Below are experts of layer 11 (counted from 0) of a mixture-of-experts language model. Rows are named router (the router's row for the expert) and show model dimensions 0-159. Each number is 128 + 24 x the weight over its row's rms, rounded and kept within 0 to 255. Numbers have three digits each.
After each expert's rows: a language model's description of what the expert responds to. This comes from a sample of Wikipedia text that the model never trained on.

# expert 43
router:148117134130157120134137130127131187096122100115085134115189120123107103109128148113163113114125150106175143126095146131156125098099148149143131102121132175132123146147148112153112155136142111128165223118143179153101125123112162111087109127106023129125115112117089158136164118132119122118124150125125162122109090144107098114155143101130130146099120146143134110125142122132161146134145141204132094107119118141035121085137133086115136134100088109173135128115149160142133101091168146
Line breaks. Newline tokens ending titles, names and list items before lists, infoboxes or headings, plus prefixes non, un, Mc.

# expert 24
router:110099107117128133121121146114148130122131122118102154150122076097131096132146143096135130167090141146134120123112099133188130147146099167102126096130123166100102118154146112147097120166118126137148176112151180133112138138189137113151139134097167133140092123097109138135150123127104176136133129102088163164104109117112131122110105140114120102113152129163126143124115115146145131157074155128122082121104096146200131114149104096098132149163157139150162162119143137124153108116117086
Plural and abstract nouns. Common nouns in running prose, often plurals or abstract, like forces, members, services, relationship, stress, and the plural -s ending.

# expert 42
router:140134145115148160104134112140137124145154111107155164160129139117120092121100145109104110156116138151169119122116108123117126139092132116088114149133113123096111148122172130151140124111122129142126198108164129123099116090159103115130113178139098102085112106086110153073153122139102127122105160120106160173162094140108070106141108128179108124125091159147180150105123130151108098142134129128131190159093117145130160112123128094129140116104154114118149134133145113141141086108163116
Taxonomy entries. Parts of biological classification and species lists, such as idae, Genus, Species, Diptera, Animalia, author names and parentheses in taxon lists.

# expert 27
router:139119103109148137122165109104136111102096113062151163120130110121146152103105108092127092161104112127175117112096155112171134135096144171134121127156122137121147140120119097161128104140113164105140161126133149131099140114132118123124144124152060150145103094110115130132142147127103107142129136141145158133131075175141109125116066151168075182114100095124143162104144118150104113147106129109107170120119094155154135122174123103130158143078152155131089133122130125128138107099116139
Foreign name suffixes. Word-final pieces of non-English names and words, such as -s, -tra, -una, -os, -illo, plus heading-closing == and sentence periods.

# expert 2
router:121131124099133125139129111130152133099126111100130137155134144108112114129090097098145090156122153175146097117104118111139128162099126141159120117159160156135140119159130147163144133148131063143170251093109129129120123098078098124121153147128050129134157140151095131117158193158112106149082147108144139136120106137103103169141149126140104170095127128154146153124138113131134105153132142109151159116107120151176151135141134099092161119102135079128122131135116111144098107114130115
Name syllables and digits. Word-initial pieces of foreign personal and place names, and single digits or numbers in sports tables and lists, such as Ha, Ko, Ny, 6, 88.

# expert 17
router:151096104113163121113132156115160137105113137122150162120138097144134082119154160105141110146097155152159124156108122129177122148097088188087097085174122139079106120146162113144116133165165089111143194089117150098146135119155087112151131159080147122098084101138085137106143084136106101132169137118114139149139105138104073132119131132097117115147109139159137168124134117145104122151108122156140138105086153167115161092140155083119136158092169122107137138110135120138122109106132105
Places and geography terms. Location nouns and coordinate or measurement pieces in geographic text, such as area, Street, Airport, railway, km, N, Coordinates colon.

# expert 8
router:135151133130136117113143144109143151157140124110132101140107075130125121122136133146151102134122156163166128119126133098149111149101130109134115112103138129155147133176145084123136095124177122131159169117153135107085124117098105101158136115101126104137117126145133143113134162132166095108117156141105172132128121154151051131122121072163099128114149146158106166115159113120161118155133162125143156064082131114148117133123085089114147111140144124104111140085072119146144117106148122
Table and list labels. Table pipes and first cells, infobox labels and date starters such as On, Party, Turnout, Order:, Occupation, plus coordinates and row numbers.

# expert 39
router:140139120138107133161140107150157150144156151088144141135066092127159135109101132131162128120149127166165106140108107122146102173102083120110084096115131138086106141149145103146130105148150107111166191124145120109139170144113108122157132129134164112148119130133130114106123117145129143125120130152115161120150097168125120158165139119095092145106089100166145133121139168166114144114126145134155146128094098168097123134169135130137118160079150083093116119122147127155107101094190122
Forms of be. Auxiliary and copular verbs was, is, were, been, be, would after a subject, plus pipes and numbers in data tables.

# expert 37
router:126125116111156135098148139175123133140128145106152145130138126078127125115118116103156128129073176165123127147111126143141096142109119177156160136143150145123099136138158113161126121170121098107155140111133124162125135123119147112160149146111127112112149131123093151106154156158110143134116196144085156143118109150138115134129111081189125142129101063138190135070116151113093091179071147131138156119124129174140117145167151090117142150130153078114113117125133122136134119121155098
Clause verbs and connectors. Main verbs and clause-linking words in narrative prose, such as said, shown, resigned, moved, tries, when, because, after.

# expert 19
router:129116106107124149129115116145149155115131121101152126124121096103101124130109126100112116115092131141163125131104122129114097143097120155111097105162112137115120146128151136141120111172148102126145212136129169136086112108115117118147136151116113113097122107129099151091123134154124200133114145152101135120152093113122082161105132128061094117115118116125120149103115107147113128138086117110167136150083169152159125148138140118123163155106129107124138120123129122131080110096109099
Subject pronouns and CJK bytes. Pronouns he, she, it, they, who starting clauses, mid-word pieces of foreign names, and byte fragments inside Chinese text and LaTeX.

# expert 15
router:120185124120134166113098147174082124126126112096110144084177129123118105124137107131181084127101155107143095150112118115141114163123104136104099118143129119114126153164155078138118100156141100119153182122149148153123167091084138122146106107109147119101156152134102144116136144121105128141143172087122154106151084107120108133164106137179092116075133106170091132083157123143140095120122157166134167099122118135083143124184088112117147136099122089111131161126126145085144076113154112
Sports competitions and "in". Sports-league words such as Cup, League, Championship and compass words West, South, North, plus "in" and table pipes in season results.

# expert 14
router:133109079146118135127124156101140112095133115112090142104132080116118070162134113104149078164131128098145139122121121122145134164140085121130115118119141108116131160141176111119093139131167125090156164079146127122099111113133119090156121156113123140145142112135088126089191138127149108143136152142089165125114091143151127109132132073107118104147102126154098148094153134114140115133143163188145145099096088178130175147130115102107133100093142107106089143116136106103189110102124081
Dates and months. Month names and day numbers in dates, mostly in results tables and after in, during or on, such as October 13, May 18, In May 2013.

# expert 10
router:133113132165181145113126115166134126078123100084135133155140081114157104103106126099126136129135161138192115085094144127135115139116132184112096119115110129091113146139130142155127102127145106099145180113110109124104133100165123104114129152121056128121099122127120157082100142160105142116131131168125125137147137165103090169124122112110122185094101134142160151108107109140122068094136124180144182119106126127126127110141152099137118093072156177141130112117138111133133105124168115
Citation and table fragments. Middle digit chunks of reference numbers and ISBNs, table pipes at row ends, and words like See, Press, International, University.

# expert 36
router:111151139144157121141138143142149119116130083086124133117142094130104112110124108089138131142104156151169095112125142113142113161106148188112110148158113134097149185140141140118116126172127113098180146115111141128091152104178106142146089148095101119100092107128083146092143180145119139158135151126108154160145112157115108161117117134155148149106103125163119163112133142140135111149092123162119144113122129131182130095118129127106140148130146148134124103153139110119139118146171113
Domain nouns after "the". The word the and topic nouns following it, such as music, football, government, television, Records, Press, in articles on media and organizations.

# expert 44
router:150105111168147156118134121134150114109140090079122173118120120096106099111114156151112111131106166165172104135077136136121130208133120140110104150130143139115108135156162113154095144136141083129150188129160122125132152167184104103150145114127114118119121113148106163105140132133126094129133120107112119131134111133085049159114083097057101120082106143135105156111101136165140141129169165145106192110093104153149110132160123101129155162120157127108129149109169113136135103137123097
Numeric cells and instruments. Numbers in vote and population tables, zeros and digits after pipes, colons before coordinates, and music words like guitar, vocals, bass.

# expert 25
router:142118093117145147124110134138154151148123108115134131106164144112101098131103097095138092168095136130176130110122141116159079102093095119106117150154155143135124131138121126110124134135134097131157220118104152150120156103118117143130116137104057139130117106139084167112136143139113171119131139169134132155116126136119101124124112146163118119097144146129099131123134114135148141137118159204126094101108126130125136132101160128159141160161169114130127129108157134137103170099137118
Hyphens, spaces, brackets. Hyphens, dashes, opening parentheses, opening quotes and stray spaces, as in Tennessee-Virginia, 15-year-old, scores like 81-65, and (B.A.

# expert 0
router:060127124132132138075134131136133148129150110129141155148153138086144106096085120098166135150105139093178109150089074144138105118090133118128107151164132129105103138147168118156117126117160112129145172098142144094108144106143135088161135151085051126162150129127097110087146107170137113129134161151107166163159086130074091138134110127143087133116119116149137105099131113140137096111064162151135156099125106158135176121153126084144159149089158138103113125126127112151148126100160137
Punctuation and taxon names. Commas, periods, hyphens and colons ending list items or clauses, plus Latin taxon-name pieces like -us, -idae, -aceae in species lists.

# expert 28
router:095072082149135131116125121128143152099113136087148140114122122156109109100158140088150127156127180137127111137108103117143131181081126127103109134167172145148125104169118093105162128144141106118177173121135177136121133131154092118150127147094057127134092132117113167087157129148122162095143143146136114153142132167114125131128106151143142131080116155151140163137159143167110079126163140115137174128106123143098114093109113134148150129091168108104115150090149105143170074105162110
Sports and data table cells. Cells within pipe tables of sports results, rankings and climate figures: decimal number pieces, team or network names like NBA, ESPN, BBC.

# expert 45
router:098084130142114147112143085170108137105125119099118127119140115120124146112126138109135095146080135170183096114131121114143093170086119143132110157147156166147107137146122102124130118139151132084158189105145142135082131119147117056147124161104110144145125125120099122097135128122090135121120163148115177136119112158111107173113122081151118180130129162122153120108141132128124097141126107121134152122112129177225150135144098141122152112100142107092091126122128117143161105124117076
Names in credit lists. Western first names starting credited names in song, episode and award lists, such as Steve, Peter, William, Thomas, after a pipe or quote.

# expert 41
router:129130104136153157096116143102139128117142093090128123121137098122126084104106158106103112110116133187163133110118092102110115124124125139126125133153126127103105131158125090153121135136131084106154162126158153127090146132144120136159117122101129117115079145121067108095165155174135158127164146131107133129127072150079127143116123107160142145087111117172108160139142123127140122145101162185142067105088140141182119113118117153121115172081179122165127152125128129141137099113145119
Role nouns and quotes. Occupation or role nouns in biography openings, such as politician, player, director, member, and opening quotation marks before titles or phrases.

# expert 11
router:146104103156157165095132120142147156137117128115139152121148088107111143102122104127115154156114145155145106105109141133133121141139128190120113116129130138101094142155160114162136126161130117123145131094118140111072116100123080104142150157125073146133095111120070134097162177157124139100132120147105144133120112147108093121137146114120104166118135163113157138128152139125113092140108140190131169105118109146080120094149134102117170137093178154106092150094172107150141120104150112
Articles, conjunctions, prepositions. Function words "the", "and", "of", "for" inside running prose, plus commas and semicolons between genres in music infobox lists.

# expert 13
router:102131106145131137140124096203160149148148178150129152118119118146124142134112119110143102147134171131146122101094103116106102149121098166154083114152129133112117113158133093151123124142182129123118160136160130092117122116128130153156169139121129099115124112123078148098168160101116142114116179149121164156163087126142133142174116101167094123111101119144144132131123142125149079141117110152128119127127085141037171107152148094096147120146170093106135109122168125132132112114148119
Prepositions after verbs. Prepositions following verbs or participles, such as elected by, voted for, consent to, directed by, and sentence-opening As or Re-.

# expert 7
router:125128101133134169131130152135129145141169102089139117148128095097124135104117153125152108155150131168136156132133113164146115129084108116104154129148146170102130156109138123142144131140120128108161155066111127129121140136108098116177107176124125129129139120107123135132144147159129146094100152118154184164145109146096107143106149105077127137101092127136140186120124145159138131144084153135162177124129112173225109142106182103120180142132144116148096134132136126114161110129146111
Past participles after be. Verbs and participles after was, to, is or were, such as used, released, called, named, signed, plus the article "a".

# expert 4
router:128139090144152138126149139155175117109137148113159104127140095136110099094142128098122105161109106146161114125086142120129117137115105180150154106149103172114142134122121083155095161146088122146174164107137169118148168099144136137139138134129107096115104127134099109100161138118106157124126149146119187152133105119148117121127124095116113141101143127143110180120117123133136098127081114156117132118111110119134128100158119125132106163086158114097144121098139149154180106118151104
Statistics and infobox heads. Words in demographic, casualty and money statements and infobox field names, such as age, million, died, killed, Spouse, Genre, and "==" headings.

# expert 38
router:110164100135153162102122153166136150125150099119126131113148063127116116098113099107147090143105173161084095121108110098137142150108119150102114134149106127142124134155169138108119093160132115109156185118130128130103131166143122110142109152108091117145093109121102132114155063144116149161130164104132148152129090149111108119110119119154107149094107136152127141077134146132103119166126174159112196143134090145189136106163131139142141145117167095117150194118138154149143095101162145
Sports teams and drivers. Team names, club words and driver or player first names in motorsport and football tables, such as Racing, FC, ENG, Team Penske.

# expert 5
router:086111104133188120129139140105151091152116114104109112170131057157119079140086135110133109161095160107155120141120115148143157164111107162134162147153123165081117168153122108148099108134127118138144184093131137133130113163144136104143135142106118138125113137138083164119160142161106105154136149126099166138121129149112117164112127142139102110154132163133153176108125134130099113132132116146135165114068136145162147109134166111105125151079172139167099148129121151131125093092154127
Infobox and table values. Values in infoboxes and wiki tables, such as years in date cells, km^{2} in density lines, born, Died, Votes, closing quotes and parentheses.

# expert 1
router:115126124146175137109130164161149135121109165087137130118105127127112136118129145101124127161125155163129101126136144114148134139148136151115099112138128149110146144162141069142136124142129093130171115113111135114107098093152091129137142160111058110117117121117115146097144144151137132123147131157126143134140127121110104123128128106132072171136131203138138149144179156119115126163116135157126202084096117137109135087151128102128166150093165132140111149108155115127137119088151090
Determiners before nouns. Articles and possessive determiners opening a noun phrase in running prose, such as the, a, its, their, his.

# expert 30
router:156112100115150156110104127154155160087096101104140135098164126110118075103144081123091089148091184150170155152141103085145116149128085141120164105188146147115131122162134156161119136149114120121110210117137156164126139106140128098110107142094144093120121139121108130107126159135119150098128148127145140151133144128124122103110116131100125092155137052165117153119114115150112106151082164145138154144099138132200114100109131087129106154107169102081099113061127120139136118142143103
Word stems before suffixes. Word stems that take a following suffix such as ed, ing, s, er, like based, represent, consist, cultivat, plus CJK byte fragments.

# expert 32
router:105124096108131138111142134111122137095144098109145156131111131092139125124121116076179109168114150167167103095080091120103103112085133144127137162136147129131084167111172106150115136138125106131152189109126167116116112112114140126132115146144096109119110112132100135101151123141132177127125143131099104141154094144113077156093092117169138163126126140135141124148162116132134094158078126116129179121080104127153123092168093128122154124071129083131142126094123128141157094119120085
Conjunctions and linking prepositions. Connectives and, or, of, from, &, During, among in biographical prose, plus byte pieces of Chinese and Japanese characters.

# expert 34
router:124149107150170156128133113133105130124116110111108151133136144140112133121149127136157088128096116154125110091109122109159161207112085139147160145149135105101118127134147122119105110130145122127150199112149160149117167152131101090110133115109068121109122168130093134126173127150111140114131141133147184116142105123081107120131108167140055138109103152135117174114124133153130073148111124114113162123113124187146145138140145088138160159094134123152159126119166159128136091103146138
Scores and stat cells. Pipes, numbers and scores inside sports statistics tables, such as (0), 1–1, 0–0, and cells in long numeric rows.

# expert 47
router:154132101122134139101166150158124167132094103104103159148110101113168121119131119098187134128136136137145105176108093136114114149090154170085087102121150140112118118127111126150123101136146111109160192127125122136109137133128119114151153116104161109086115130143071139116099123141111144117144167142126114086137100140087124143116160093135098091141120090157137132125141145136123159117120152143150193142131091128122124126157111107115154105089145119123119100120124125113068134099153107
Adverbs and years. Adverbs and connectives such as not, well, then, later, still, However, and years after "in", as in "In 1926".

# expert 35
router:130081132167132136086151132115163134114153166085141181103135128137111145146106125086117136126097176151131087126092102090137114173124117117119132111131120161114146140160186099191136148134138113132128177113143151135119144138130101099156137157106119105108106145111103180098135135121085205131102152116136137135144108124140087144129130093149118134100109152150128164144133120147127093163109149113189163137092110169201105161123125100146144178113118142112125158071153138129152112096146102
Adjective and word fragments. Lowercase word-initial or middle fragments and adjectives in technical or descriptive text, such as c, thor-ac-ic, high, strong, largest.

# expert 18
router:142106077097138159118123117162159129126167093141086109133122127102103159144088134132165079172108126139129161121110107134142086123089114105116077112119114154101100126126134121157090131109151140111132192101208111099116089142125129133147153115127147095117091137131101101099138140100093156117137143138092145147124094143089071130121096160156122156117109131164123171099155173136108095138099184142117168096110080109147157101149145109123138135124141100123145148118147114128129124092156100
Modals and infinitive to. Modal verbs and infinitive to, such as would, can, may, will, to, plus stray CJK byte pieces and degree-minute marks in coordinates.

# expert 31
router:097122125150144132090153137162154147116135103093115170144160083116102121122130126122137116143083133143149097128107132132111145123091138141143114137141118147099132198168124123126113138128159103124135151127129156130107129114190138131136132132102135114104073119143099160094123150111114172084114133152138153143141091152114126139126133094145111162127106094161116153112139141128145120171055138167152145095087109112146126093137089108111173122087151103104095182100153141116132105062142104
Nouns after articles. Common nouns and noun suffixes right after "the" or "a", such as production, role, disappearance, flag, and -tion, -ment.

# expert 40
router:126108100127180133141098126135138144101173142092150138152077135141094108112113144138115090115118157105138137109134090164116107155079114121120123106156116154126120154105131095131170122151113115119148148116096129128088158104128067082180097162116157113120120120147118161104162128143101171123085132136146142123122133134113131118097133154125102145108143142155119142121176155133113094148047154134161177089113093162194126088145153105115130157145130139145102124141173105110132070080131149
Determiners and modifiers. Possessives and determiners like their, his, her, such, this, plus participles known, released, due, and closing quotation marks.

# expert 6
router:133132119150154137125118132168163151136140089094113148121130133137142080121139142137173095129091127149149126088112115129130121160115132132133118125166117142147151117125124092108089140136107114101159168131146130130090156131126119140145098180127051116161103113119095165122143127166126127119141207158134137116114133132114112134133121108112116128107132131143166157118136144117163116158108127126135169154136128135102139102124153115146134156099176121125132126119158094136107090138126091
Table separators and country codes. Pipe separators, semicolons, commas and dashes between entries in sports results tables and lists, plus three-letter country codes like FRA, GBR, AUS.

# expert 22
router:117158086164189139128148101152172139105162111057122145129122094143119081140119125105123090142123146166186099125097176110132126150089106138102142098152134143141132149139115112122105114136182167105115210111149156126096120079116090109142134169132059121135121122110129173080155157120135103147163155142147164156136118109099081193120125110145146166081128119154124159115117153124127054135145129158173196104122103158110141119132118117128188116093199108111113133110155112130107092136116148
Romance and CJK name pieces. Particles and name parts in French, Spanish or Italian names, such as de, la, del, plus CJK byte pieces and election table pipes.

# expert 46
router:101153115117120131144170103139135152117112093065110143119133079096137063106145105115150121139116141154174104133107115094147125118121140134139102143156176129103098138130136097150131126133121155145181179112140136114100153119149104122170087130147134122130093084143089108126168107101120165095107156148089120141111122119120097173097123129114079149122122118105145103113162110126141128132117138165103171121070110159084124134156124108108127153130138163130113152121152126158118148104164114
Of and abbreviations. The word of inside names like War of, School of, plus initial U and St abbreviations, line breaks and sentence-opening words.

# expert 16
router:118103066125129127172132104159149140122088126115121160132141075108108134096105138099170108138110130115169134136101137102132125126097118143128147120117113123119128146161122134147144129137149103106159196098128138115135134098143125072143142153124079105119098116112109163120173132128123101136147171169132139127132087159122098155098116119145113159100103129177141126129154140162127135157130117152141194103104099140199171135183128110119149139097160101106149126134096115117137133064130091
Place-name pieces. Parts of place names and geographic words such as Manchester, Oregon, County, St, Fort, -ton, -ville, often after of, in or at.

# expert 3
router:084100100151149172136119126117152168110171135119133153129161098119087090147119115111090121109104180136133096096131122112122109110128083154096111145151144144096136141127168110118143117149116135082148205138161124128115121114141107115138125128083065143119157141143129141096127157164129151104100117153111158123095096138086113144102103087118089099150084121138102153100156118140125100138104115109124113073086100148137122086166124140110136147118141123118128146103144123125107109085123108
Heading markers and apostrophes. Section heading markers like == Notable people ==, apostrophes inside words (hunter's, Qur'an), capital initials, and "v" in case names.

# expert 23
router:127137086155128118122122165106139135107119121099107081146134099131138149139117104127138130128098137130148112149137114141138141178064108163139137114155110127081135122118121079142105132116145105108124182107113142111124101113128097126146132137087101115132109117128127145106141110142084162149152166082148130104110134147121107111122118115171098161097112174156106166089132125139149137155119157158140165137072098170189131125143134092104140161139166110120178151086130122140127092131121119
Sports table scores. Numbers, scores and cells in sports result tables and squad lists, such as 71–68, 0, MF, DF, FW, Round.

# expert 20
router:109139089116176135105100151126142146106170090137114138132176124125138066127112126118131119087083174168149124148105099112134126117101115171135120114148100072108112143165165137113077171146137124147181168127165124142117161115142123115148148108110145109108115108135113149120149137160128170110127141162104115141127110118107053161130098167130117140101134159173132110097166109134124132111105144117136147115123104174218136134153125114139143130119158160126158112122114120129147136136153124
Military and institutional titles. Words in names of armies, ranks, parties, routes and committees, such as Army, Regiment, Lieutenant, General, Route, and infobox field words like Branch.

# expert 21
router:100134121154139105128123154137167134098156129124111182141139125116129114140119115117142129134131147130111118134133139109137112145144108138125101109148121133110103148129135097164147151120108100155159255105146106111095120142134141135143133130144105140142131131125093119116151159132084150124097126149110164147139107140104093161097129082174068143088153112152130133109169127138132102141120141147128178106049077120153152122116127129127164174106148079140110165129142106148137111092193098
Foreign name fragments. Opening and inner word pieces of South Asian, Arabic, Japanese and Vietnamese names, such as Ka of Kazhagam, Rash of Rashtriya, Dom.

# expert 33
router:111075083118118134157118124172159163132117158124108108157153116150155096119103114154165103150105157145180101146107130108139124126112093143113131178169137134124081134141137150162131124150094145133145226094133168110130123147118114101100129101106089130133134126117070160123168139143127134130137176139122153132139096149076077144136136082126105161110145126172148146095109110101141097178177080116120145118098136187154124131153115077088112133096132140147127133142136119156141121081157098
Personal name pieces. Male first names and inner pieces of surnames, such as Mike, Tom, Christopher, Mill in Millman, plus digits inside coordinates.

# expert 29
router:116116095143148109082153121092112118114148147090099136125145140167116108117099143104139115160123125128182099177142104112131110148102121150119095129156126134120129154128144110114122133150148095102135158127156146121091158119146117141166158146111051117143121120114112155091134161148116142124151133127110165142140140137085095111110124113184100164134076128163116113100092141117160121139088120167098162098107104158173133115155102130087125137113117115138121118094117118138102088124156115
Sentence ends, heading marks. Periods ending sentences, heading markers like == and ===, row-start pipes in tables, and The opening film or series titles.

# expert 12
router:142103096111147154107134113111148143123111095080139119108166088125113107117119143122164121131116168086140103176116114133161125154136108153103091106128103106095123133132152085166134158098143133110165132088163140097124153132099083135165113144105070149155123131121107117101139128111114102114125128145134138135107136163131109131125123100148074133133141143164155095121175100132131137068104149164143154122136158129088136107152102114165131142126178092105104118140168143118180142104160104
Prepositions and place particles. The preposition in/In and Romance name particles such as de, San, El, di, plus colons after location labels like Bakhsh: and County:.

# expert 26
router:126117082094118136139152089149113120105151107075133142171125096119131045103125137118158118135129167136162142155106135148109177124118115131133134097144123169146136150146158111130132166152134125099154186085136118139119138116180128102136140162128107136103113108157099142091147120148151130100131143137116133108120109148099106120138142144131094128109117100197113122139115138096137146114110153168160126087125149137121151121153133119129148178074144110144118163137110114116172127129125091
Commas and phrase ends. Commas, including thousands separators in vote counts, and nouns ending a clause before a comma or period, such as country, party.

# expert 9
router:110143122153132129115143094156129143130132095119125164139124128119082094148124081107137118105141152111183148105125133130103130120105125153131106098094122099132129140172146143134111104144141140086139211126144148135143128094135116106097150157113127111144113112124121134139165118139154123123128144138099166108124146148081137145120103121147100161130123155154149131134168154126173107184161136193142123109082087152076136114180133114116146128115173123138110147113163142154116098099161096
Line breaks, list structure. Line breaks and capital initial letters in lists, tables and headings, plus words before colons in infobox fields like Genus, Presented by.